{
  "balance_loss": 0.00124,
  "n_head": 2,
  "vocab_size": 14612,
  "rope_fraction": 1.0,
  "init_std_up": 0.0382,
  "optimizer": "soap_variant",
  "lr_head": 0.00743,
  "seq_len": 1024,
  "steps": 7241
}
Below are experts of layer 7 (counted from 0) of a mixture-of-experts language model. Rows are named router (the router's row for the expert), gate (a neuron's input weights, with its number), up (a neuron's input weights, with its number) and show model dimensions 0-159. Each number is 200 + 30 x the weight over its row's rms, rounded and kept within 0 to 999.
Before each expert's rows: a language model's description of what the expert responds to. This comes from a sample of Wikipedia text that the model never trained on.

# expert 30
It responds to: Given names and surname pieces of people in lists, tables and credits, such as John, David, William, John-ston, Rogers.
router,209,207,139,177,198,187,191,183,178,201,233,194,124,223,275,180,185,205,181,149,207,188,203,236,158,230,183,176,198,250,129,191,195,184,148,242,168,228,180,196,168,144,173,195,256,226,203,202,233,155,206,209,230,169,195,195,196,227,204,251,222,172,192,222,148,166,217,169,159,274,201,152,206,214,121,218,225,191,160,190,139,198,252,249,166,227,213,191,242,215,249,167,232,182,202,221,201,220,208,187,240,146,231,183,223,194,193,171,215,246,204,172,205,200,240,226,170,271,273,237,219,218,170,180,174,196,213,221,198,204,201,184,188,232,218,188,212,184,192,223,172,212,215,241,217,199,202,217,189,175,175,210,204,201,159,211,164,185,198,170
gate0,192,243,197,193,182,201,171,199,282,206,187,185,128,184,224,214,187,223,222,187,157,226,150,246,184,224,194,174,226,199,208,124,185,197,179,194,187,213,231,209,185,210,229,218,168,180,228,250,223,182,213,207,249,171,192,190,209,208,216,197,240,171,137,202,180,191,208,245,221,269,122,257,250,206,190,155,149,216,218,191,202,236,214,226,199,196,230,209,242,208,230,172,267,202,204,233,166,162,222,226,189,149,250,220,205,224,216,236,154,181,182,207,181,205,198,167,210,205,230,194,184,207,260,186,196,250,263,214,148,221,170,250,235,197,198,234,182,198,218,176,221,230,208,225,158,242,242,226,194,200,193,145,217,152,204,229,200,168,184,182
up0,175,193,222,252,185,232,218,181,215,224,188,149,213,216,230,173,229,221,129,136,202,149,193,140,195,214,158,149,220,237,238,167,221,140,225,167,219,152,223,179,176,204,170,181,245,199,149,164,143,220,233,205,207,209,236,178,188,196,194,213,225,209,187,173,103,178,204,187,262,240,204,149,235,210,218,216,218,224,240,207,234,163,192,166,194,213,249,230,216,183,238,221,206,208,151,225,176,200,218,201,213,187,220,168,247,219,154,196,199,228,184,210,182,254,171,224,176,167,208,202,227,218,173,235,213,238,210,224,252,192,220,247,152,225,236,222,229,255,188,214,204,201,221,180,229,203,177,228,208,195,142,153,187,197,194,236,207,234,201,197

# expert 26
It responds to: Final parts of place names, surnames and titles of works or charts: -ford, -ville, London, Street, Hot Country Singles, Fly Away Peter.
router,189,215,170,190,189,232,208,190,243,139,180,199,181,183,202,189,185,207,194,151,211,182,215,201,134,227,189,201,202,202,195,249,187,186,151,234,175,222,155,144,216,211,169,205,302,208,215,204,173,223,167,199,221,163,178,193,245,173,195,235,212,200,191,248,165,168,251,183,190,202,153,158,201,189,207,220,253,170,193,148,165,244,208,172,213,191,182,151,202,171,222,133,208,220,180,215,204,218,184,191,193,145,213,168,229,125,256,181,276,245,183,233,202,202,211,184,186,206,257,186,208,188,221,165,178,199,212,168,222,232,212,199,160,223,198,185,229,162,210,304,181,225,221,175,237,229,191,210,226,220,222,181,254,215,208,209,193,209,225,189
gate0,254,187,200,253,164,218,178,205,245,273,192,209,199,227,188,251,179,171,237,173,232,202,213,194,176,193,194,204,172,268,229,131,194,209,206,251,180,193,227,224,219,214,218,210,203,194,219,181,201,189,222,190,178,241,234,217,206,191,161,175,193,214,176,222,164,240,181,168,249,228,199,178,203,175,226,166,201,212,167,160,228,189,239,179,213,194,217,161,146,141,216,183,201,226,254,179,250,173,209,219,202,192,203,215,221,147,249,262,152,258,114,219,204,234,185,212,177,196,178,199,146,202,219,238,251,211,207,220,230,178,184,202,226,199,171,205,162,189,191,159,178,208,216,168,255,226,239,211,211,202,213,189,234,187,212,270,141,239,192,250
up0,156,230,218,171,262,189,217,172,246,201,153,172,199,207,235,218,221,221,234,174,181,254,172,194,162,227,188,210,174,233,187,174,227,197,217,207,150,206,152,221,248,179,194,176,218,202,214,181,155,250,228,219,227,134,201,183,151,188,225,234,216,192,232,207,198,151,218,211,176,211,146,155,243,160,169,254,181,179,210,185,168,192,235,178,221,255,177,205,167,235,170,199,241,198,252,208,204,219,201,284,187,206,153,212,227,176,176,232,138,163,222,237,248,150,227,218,182,192,204,184,136,163,191,228,168,244,174,224,191,210,169,206,212,200,130,226,185,220,211,203,206,171,150,201,225,193,199,185,173,203,150,179,224,188,177,228,230,178,236,218

# expert 28
It responds to: Pieces inside proper names after an initial capital letter, plus compass words, such as G-old-en, L-ake, North, South, West.
router,229,277,127,208,176,222,250,190,191,170,203,250,153,243,235,200,241,171,168,193,200,194,164,253,200,221,216,202,245,256,158,251,178,217,145,188,185,251,171,179,162,241,238,187,237,177,240,217,215,169,180,228,263,201,190,216,182,210,178,225,184,187,198,250,156,200,243,187,175,230,168,204,228,184,188,237,196,163,182,193,213,223,243,176,186,233,186,179,198,184,190,133,208,190,161,200,228,201,205,191,242,159,223,146,219,225,213,178,224,239,170,189,185,196,188,152,204,196,210,194,213,207,220,181,178,158,223,212,162,232,201,196,205,240,201,178,241,173,139,229,188,217,253,181,253,232,230,155,161,213,227,254,196,180,189,253,174,185,202,181
gate4,211,200,189,189,191,242,218,190,253,193,167,214,154,207,167,192,254,271,206,190,234,214,192,204,182,197,167,216,217,192,224,180,215,156,167,183,172,187,242,180,246,179,156,143,203,220,196,167,231,211,116,202,164,233,213,153,165,211,233,226,209,214,181,197,175,203,250,199,230,185,230,242,209,220,202,232,190,181,195,218,246,211,147,181,163,145,219,229,220,227,169,201,189,182,183,231,212,192,238,175,206,252,215,217,203,186,261,182,181,177,196,186,203,192,204,197,215,206,192,247,183,176,95,216,170,253,159,168,235,233,229,197,178,217,161,229,207,184,239,230,179,194,238,163,156,202,193,229,162,182,158,188,209,128,227,169,155,167,153,161
up4,227,185,215,167,202,206,217,192,196,189,235,194,173,167,248,239,196,125,142,225,203,188,211,229,182,214,225,191,217,269,171,209,214,206,184,184,193,223,204,178,134,219,210,127,190,220,188,183,187,207,205,203,252,193,166,237,306,182,217,174,194,209,234,184,172,209,160,237,151,255,192,224,188,196,242,240,200,200,171,186,225,179,243,158,231,221,192,191,209,190,224,190,219,238,218,217,187,200,180,203,205,176,235,141,234,214,210,238,227,233,203,214,163,220,204,175,210,207,223,187,206,187,229,170,157,93,215,195,139,157,187,228,204,195,171,235,225,219,144,175,238,260,214,174,212,257,220,157,198,197,213,225,207,244,176,225,198,189,168,222